{"d_model": 192, "balance_loss": 0.000114, "positions": "rope", "optimizer": "adamw", "doc_mask": true}
Below are experts of layer 3 (counted from 0) of a mixture-of-experts language model. Rows are named router (the router's row for the expert), up (a neuron's input weights, with its number), down (a neuron's output weights, with its number) and show model dimensions 0-191. Each number is 500 + 40 x the weight over its row's rms, rounded and kept within 0 to 999. Numbers have three digits each.
After each expert's rows: a language model's description of what the expert responds to. This comes from a sample of Wikipedia text that the model never trained on.

# expert 7
router:467528493508498578594485498487485464543510479521504507485481542497518386574518488420486460462574469471504423468504528509515549482477496448533490456464516545542552578552520527569513549416560457563527547476545463405486516523497533498533518518554504485440488474468495527490602515519509480534500502485515523412469542561468439530557478461485467514501496469485534495508520417490622547499479515463446497456509618505445463473502458542477539472534436476519492475520464528482499494560401488515489432558568470488558470473488507475490556553513478508460450488476515527506487480502470498544
up0:531448487506442523530464446484507479508486486497505502550579515437527590475500420484498514484511528444550494491433449506526502456554494487598557484448518512597481507504471398524521428536528489450421523481513516585521459491506547473455461502479503502498513500503544591465475444494467490508461521544518543664539536523548517497477490558426531484510468504484536514531461442469520517527473489488497486572523518453497529473509515471553500500452506483490509564545455518485459570446490490583489542498473531577567451513459516533495533562493523477513469499519474477463490480404593517445
down0:452478472556516490588496579552528489492471524542461516452424524586565514587510497478469421554502461518564487543491532432563515488443480450473492471504485460509521477403506503552541548498558570530474553511478527491567506454516478533493511597508474503483484550456479477464549551440481521501526514481382489555440477453555429446512540466484496494538521510464483497491481569523403490497551500438500536488509523430445447488517433453475470514493464497513504532552501512592451484485540490566437511536478480466528521529489476488511485536575542550454464523517497485462499523446516435528
What it handles: Proper-name continuations, table pipes

# expert 59
router:452429446459523544535520482461475464498533479510560486462487529532500469470452451482509535474447557463478382492511537512554488559496530442506507474496527563499494510636461484416503460476444505551544535548542510568509536482510477501539542496615482522527499517526482492519497427486503513568512535546561462551475494497483487466446539565498457475479476489493473534534512479524491523491438584525526522499522508527476520498529505493490514476517471582423484505525550432458431546495455475540462573511513377440440514534476453473445493579511437526491462517499582521527568529540468536525
up6:573530598472483548446500494576507500465482448496426525493467490492487478466474518553479494423467485494523501520499423542594626513546484500514483550533500492527546483503372548549514495555561508510513459520523489512497362438476506469496483584426435506462442453459507522461521491525505462489483519457457558489537573519550517499527478473537498450515502543520523515444518526491471480509514489532510507537504546505611513529488517546555492507510417488460488485511424517542508462421544488477478400523503504510496506486570564475472538433501513509460520455552494500496536556516480460505
down6:420436469456485519526490514488468502491512468482544513469511489482467506574537503496559538529506519488486532589505477506481468543524480517441520505440513533506446627536545466467478524530465439500453511556450529526498576541490500546477551451608502472478529525491483501517455515529562529461532463536545526509485504483534474568433448531445502454495438423458466421536506429466503524504548494534468582469510522471429467485509522453498507471503569504505481475477538472557517497518427520573536499581520497451543462501465416479476460551502599488517542545438449456488506507486590543413
What it handles: Punctuation marks

# expert 63
router:533491480537526518510537477513504533459551465491502502476477585543464538465476520513546482529500520452517471462447454529573519441576526506477527478561473511449552393491507471531491497561552494492527473486469488446530471441518523520490491488456489515521489464437498481502479527522518419595491496474440490442484506516479451491573522415486486485492510523489520514552441541469495483519537454491506480488507552487593563510457504589548507478465378459537518481554398478563453531524458479473504514455559512532505561408506565491533608411518502573494567515488526474508459514516416473508
up2:491459468503505429535564502575535489451474462547537476467472547523524494533516499483570489438509524472457554502533513515484472405543490472556469461473585519517436524564509485493498472490478497511494481442512448512496576438573494486419473504507578490537562514586460512487530511515494446497511548536529464540498452498463478474485480587556507561501470518451476551546498506538538522494527513461426491500462547511436487511547548511470515529465512589465517496486559490510528542510357564534416553459493498485528446548409489462424547560481492493501485501534490526493591569490505460530
down2:519515596536468466472546453475492553424449529556500430529547450489460468488482549493460467502504514561556533514456540539582507483538547454537549502542559552441465451478483520471548499487522417480468512413483509452484500509522516503508530505458449558546450538521448551422519581508396561602521487463458485460445529433537560475581460486403450528482486453506517529469500459527499540517517523545491477489441519484496550527485573512509499493532429488460542456493457475498516532486590468425558535511512529488425514504491515486490482495504510519459474450499522506504485445513505570547
What it handles: Taxonomy and list connectors

# expert 29
router:437517485489597544497491466448520524462438520479599444514449530451492452465491421499539491393530481524429500505605482466516470585454518482550481543440456464480505536493502547472473498485489464538543553497481589536495470589448471457513541501502536509484555527521491490512471533524503517500457498535538508485457512498490465468469539522544436528550459515494469420517515447535468542543440445521421510439547514465467412461522473541518499566521513542524513542475536546459570509553526553499530479534531486476553557537544466518499479453507495507512485557466404434516483458520574476449
up2:440558498492494532427493477434551498531526464456506511500517436442445563475494478510553490437552511493433488489521485532478551476498504488501432526544468509500593485477521557492547486470535523509522526467517550504532493553457474463479459485512531440445491445535553495510490519493532488469428514486481480475477563425522464533518543461500485472541439568493552482484430517515465515500499478637507524485468563497468553439563508561490478470508463465499549515606527498480522507489524564530540578597438506510485544580513483526391485482541493405547520576517460441499509458544482446507
down2:516428498504491485496492558573452447493444558416481466476562534478465536484483504511581560497501494541511546516461451540532470495496455467555515453544507474542543505550439503564512500442470473416490513510450537516572482498514572458514527472481524471569466517511416474521530503526564531430536575519492490545529440479501448550492500566520584567447552466489488528526550477495509431550433504479477480547576487485450497515485460486506599487487524511521505497467568433416479500480529481501385487500524486460538452473485512506506409487519495535435486508442534458572471509492530561520
What it handles: Scientific name endings

# expert 39
router:522522507468579497491491504443533560474496549481474510446545546482494521550457514410584549526460503466476485512462455518473419519464470483485539475502475448473454449544517489442482541524569481452501432460576525475452508487481470476448561428491525502580548487513509610503535507505484536561477484537554471471472464509478462511561501510498556414481469536489524444523469509553549451520455485494494429467527497536506482555445506530476426494492518535515505504587563578512555477559556495415548467490487443410531530471549560452555513472537519585465494519442549495534477498491484542531
up2:482537450419571546585460506516584481502539525503458511484492456489570537536528519502410501533519425458505480414514514553495469477517429535485493563490423451501520445483549511519548508495514483485502560549545570478450494507544576569515539461487494510547497517494502516472501460530571448474511542569441502458485533533517529410480411460453538547492495490509482488567479462495532500425475510545516454477517451521525522506567456491535454509516443541503470487559582501465475511471489413486488550552449510556454590557507524482406562508499500486554499545513529458470507483471480503561
down2:509492498561428477463541462532525459585535545470545475527508491463443528547527458539506567482536489514546511486497456426499604421483493509517507572445519527542503505517460449540462491464526495471581472508582462531525497460466488479472536439554437476509454478507505598437446504454510418498626530431509523536587537535475484469522499442510535497427517503477517457533479510455460490480494548422519453484509537518524520448494482500526510538454451597507464479511516528505539429554519483518510508490525486440559466490570471528513478535493441490524468461525469470406566475536505475542
What it handles: Family and narrative words

# expert 38
router:526500492522442462480487481502478542529525511456459478488493501524462552450505531553540499470478519417512545454523446516505459476499493555442462425571462503436493428452510519596450497587468486462492489538520478465430456496555487564402540466466527433480529549549459535491497475502470474458543500471483487569502539504498571450554488444449554492493494557502535500500516549460551483499521468524542511527495463558603544480514517468490509532409423551453520467491542508518422500524447493430534547430458560569470467526473506521557492449509510510505594476495471535500545567544486560459
up4:495466482459471467456494484513489439566582518510534461478454471567520450534498494515455520482517448452472508467482453467562574462507482488475461524519445522540493493486543581484458407554434535447590509477507528537434526429540454532451533507432537576491485528421469532500451476456455488527534524543479518504536526430538535553592494457491498476467539496494487459452469523474521517517496436558554510531550483567531543415510508477578440477487504531554456529461469542483421541487446454561488453529448429514460500550564466489478519520554549457468553479531525477475538552525519491522
down4:558473498594510528488494511455471477484491507478506498469481566578493566420556498545518514572481552547494539421482364498478525540547518564486431447453547492494488509460511461490425488494491502496522545458493459474485488488525551563534547562468516541572428505475504560552456471452504519570517423584471393502502563510523413485522471443533504500504493464515456465529540498533482451521489555489537524429420537515520511524493476466527504504507555544544543510492494487467483472586486511460444523452505558447479482503492468439521481425522532458491460487516493481494476479438587491508
What it handles: Common prepositions, verbs, dif-

# expert 46
router:486504495523508548403531472567449558470456451502499489560497419474474502507539535475482521526568531516496565530496544529511532492491552496554481518555587505448535506460513503435569493489441487546592487510504430476473468452469533443543463513476420546475515500513537470443447499509458462487455552534478524526449503530590541571493478505515509525451501521477537538474433517464413489504535469534515520594461431475491554564439428445553505443455549542483536464476469497513534520455555555529483494558423549435422453500482523530476488511491500471461570460492531500454459488474547496463
up3:450529506519467382471561450471556497480515468472456579475538482539551535514494514542477533508517498527482458555427472502525543391525471510459503480478472531524472397465499526532531462500467502504557481518492565485533504527515499495489436535529507453500479535461551503525446512535517537518528554534504472506495537620466518498573485495434458453485506455499521457554559429481546489490516465631613493436510557465495497419506591499456500426531477367488545469490517480512528480503455507542436539490514479508467504479509514498462483450467533445526529530526469475512496510547507485533
down3:495412516447553472485464474480511491534471539436562454543456538536518497506512508428580468540537508494487560505452513500536517512478473439537505520568456528417548558482566454465448575451467555510437450523474404553564402471531519493461534478510517530530471518465510406566501455548482477481479531541477531536476569481538470552539523478440565486512494563496537603411445433503474483522486551502494476552563452471523482485524558445528485545522509477545494588533455446496466526533487536471464461538540494481473522481468506493460455484540520467505536452530470526501490517460444506491
What it handles: Slavic and accented names

# expert 12
router:433564511510601517508502488491458535530438438455550490485544520469481442548514455471526520432460463527476471505503529478574517491459488524553543503436472537495547437470542539537551536481500528449548439457530474483527494508486491522523466532439555529513549503544501472546484562582486489475461454431476479392533589435498514532526529557528433423530521496449472421482480469553449548534497460517462510409521492540444457550535502437490536581538470447427514467542469461523527440524516505446510490505457485477456472552532526525511531483487481479572436467494518454528445527531500546543
up2:503501576445530446437482441469496594543538532573436480484419475457554457536387472470524454517467460570501507512507497559482561449555571511489490567554525515500493468424528438499554509562517471500485536489512472423497482443486497499483548534525551544483485507532492441473512568573562508532542535547433501465569490491519486473517544501476484479464470500583523508531487413506550498547465430546551496443585544525490463591516442506487524464479481507511539486542506466524460517451472568549537516491520495471509553452458481480435472489493514489432510491544433495468485503481464517544
down2:496518548458527521500489518522570488528607484537484463460545511494554510498541490570499479499489500520512495476447510482456453477471448552421544497532556414501522506545514506493549488501424486481468467525515429402510454492483481460467519559486566508481496495553529527499485459466511493492503511566454538479442517472582542534529514500488594360500506447436509408512571505500504582520415433541548498554518481536457487489596457523460509503433491471502554514584556524528499507448476469508468416549568502496493475508532491460516540497442532507414481478491485545474493495470456493487
What it handles: Word-initial prefixes

# expert 42
router:479532503498505448497581577489520484531507552518497400497454513430405536511464449490513562527501493475422552461535507517513471570447465517469478560534568567468459463480477481462516509519474521506482561477505508550492509560436405533468455482480604429542470477497489478520492483462534460450497466461522487514562550516443504549528482540561500473484496452542446511451496516436472507483540554589517537505510471494511485496533543530487422487575508484459522506526456522535461499550503518464560473438545386482470543486570536483470476455463507415525509487480544516540487432563493499431
up1:473531512522493449459509540477549531486496511432487530495515471551538550517505433529547575489463526522592475498482445462450495461486471512487479487559540444482523481505530618472522472551515541460540434448437486520492465425509520515511597531533562481495561573519522484488468523443464456508469533515468460461518425484509458483510490511475506407521542528457531506532501546441459563480521429535548511504530591533487627545479432512470458502471444438593520542489536532484531468485537555455454562495415532500501530497576480517523558468518501517509493464466517494501497510563486488571
down1:529529459522525488483562508514553546443505521487502474519564475567508470599484499481487494550465551424492464508507470492456499378570472539504503436518479444512453562492453407561515453508495528505500573432454467473527439585489541484568593480567495477515552489538467475456534426496465499427502566519538570497529498437531478501493497494506523532466518565474541523550485481472482500463518510456505464478537527477446512497491537471506500507486468545441527558483519530482450486430489572527457480546459474580552496535478503590496473487518499475425552477464471447482567487550511426552
What it handles: Brackets, LaTeX, word starts

# expert 32
router:506467415553489527487524484477475468505462468508494429517567536553479524518458458514532548525433528455533551479563503465455549469483534498504498481477476509497420505575516447483471468504462513460459511531458468572549472535556419500469487528518549495505550546580503450526489493461478553508462531473546455604495501506494502511447496545523520557441483541410519498518524507488470591447467501474480483528461527501500553481552512401479542511449537484429501535539491466476472573507414529531545582490486538511521492511413478554444429531456515469563450438515552550494509437565565482458
up2:472500403438513489472405597534510452597550439570479535472491516501534391591542530441494529492563541495485442483516523520503555475503493484485554432496542478517491497546493526482453435452532500457507560502487512509502514454513465486530439490541556444435489481513515528486499535508496559539517524493513497466511518549551428530456553533541515591420449490479531585499481457526501526458482474512520486468476551538465581517504465518479506427466550519554473424558513472456516456498532517495464537407522560501476577508478547508525466428529506498525504455550489512470535514514518477427
down2:527491437509485507529521509461500474433528485534500557469486502511523478513455529506477481532529535494463459449535427532463510454500523508487456498560508478496519466432574473449555459534480542514511454595462479493451557524479418491506527496454501455433505482535457520469481502525516469560533512524520482497518466490512541560593571509430481463517476562466477515539489514567529427453516615551557444488527520447505554515487492545503522524508382453545452537517452503521510522430557510513504466431495541517494500552546451528440478589480479582452513487435520512450451488594440488585
What it handles: Conjunctions and clause-level words

# expert 57
router:577486517485540474473469434577516549492456473473485523492490533547455486513478542472571512417442485523482455507526470554488565501506542544500520486484492430567481439489415589484439411535542504484493496542512525514524475531536491551501563457459491469519544511497453534468467517520574540576568487488518555425488511468536488467499493534502529490496468511448457492427527453525473397509529460474527474528494436578544524532442517461498530505509457480477491445541473499558445537401559572449574484427502508484466501493510499450495439503543521559464492416565532456522456508491500530560
up2:492537469485509494427550480537485524492497500499582485483440517543505488599500483537507533536477435601515501468560490519496505456491561524516503478489492581488502493536569526466500549523463498506397481509424530433540522459424491545508533570518575458543560483561530471488459499504517535496494459478505476499475496461471466468480536493448430452496463460472527480546457545468533529519576517506542467501571501502457529468497496485513536476479492452451522606459523539470590482477583461505425545498527516402522429490494498438510556482415535392516483520468535476502486505594528491509
down2:513474520493544475494469535573477488556634575507509516452511499535528477448477551454574484534513486494479491478407498449581501475540481481501477527480501493436489433482485522454498508420499478481446487521549465528508491446467488557511525608532461533479479512523577433571478500466469508446465547508566471397461556463436461449493499454435528509538497523518493576500525574470568479570507494510454504505509475505447514484497470555460539521452580557459563531498526475465525533467530484545508442476524529515507546598520508462474475439416504451521550510486512506486459450515520525539
What it handles: Mid-word title pieces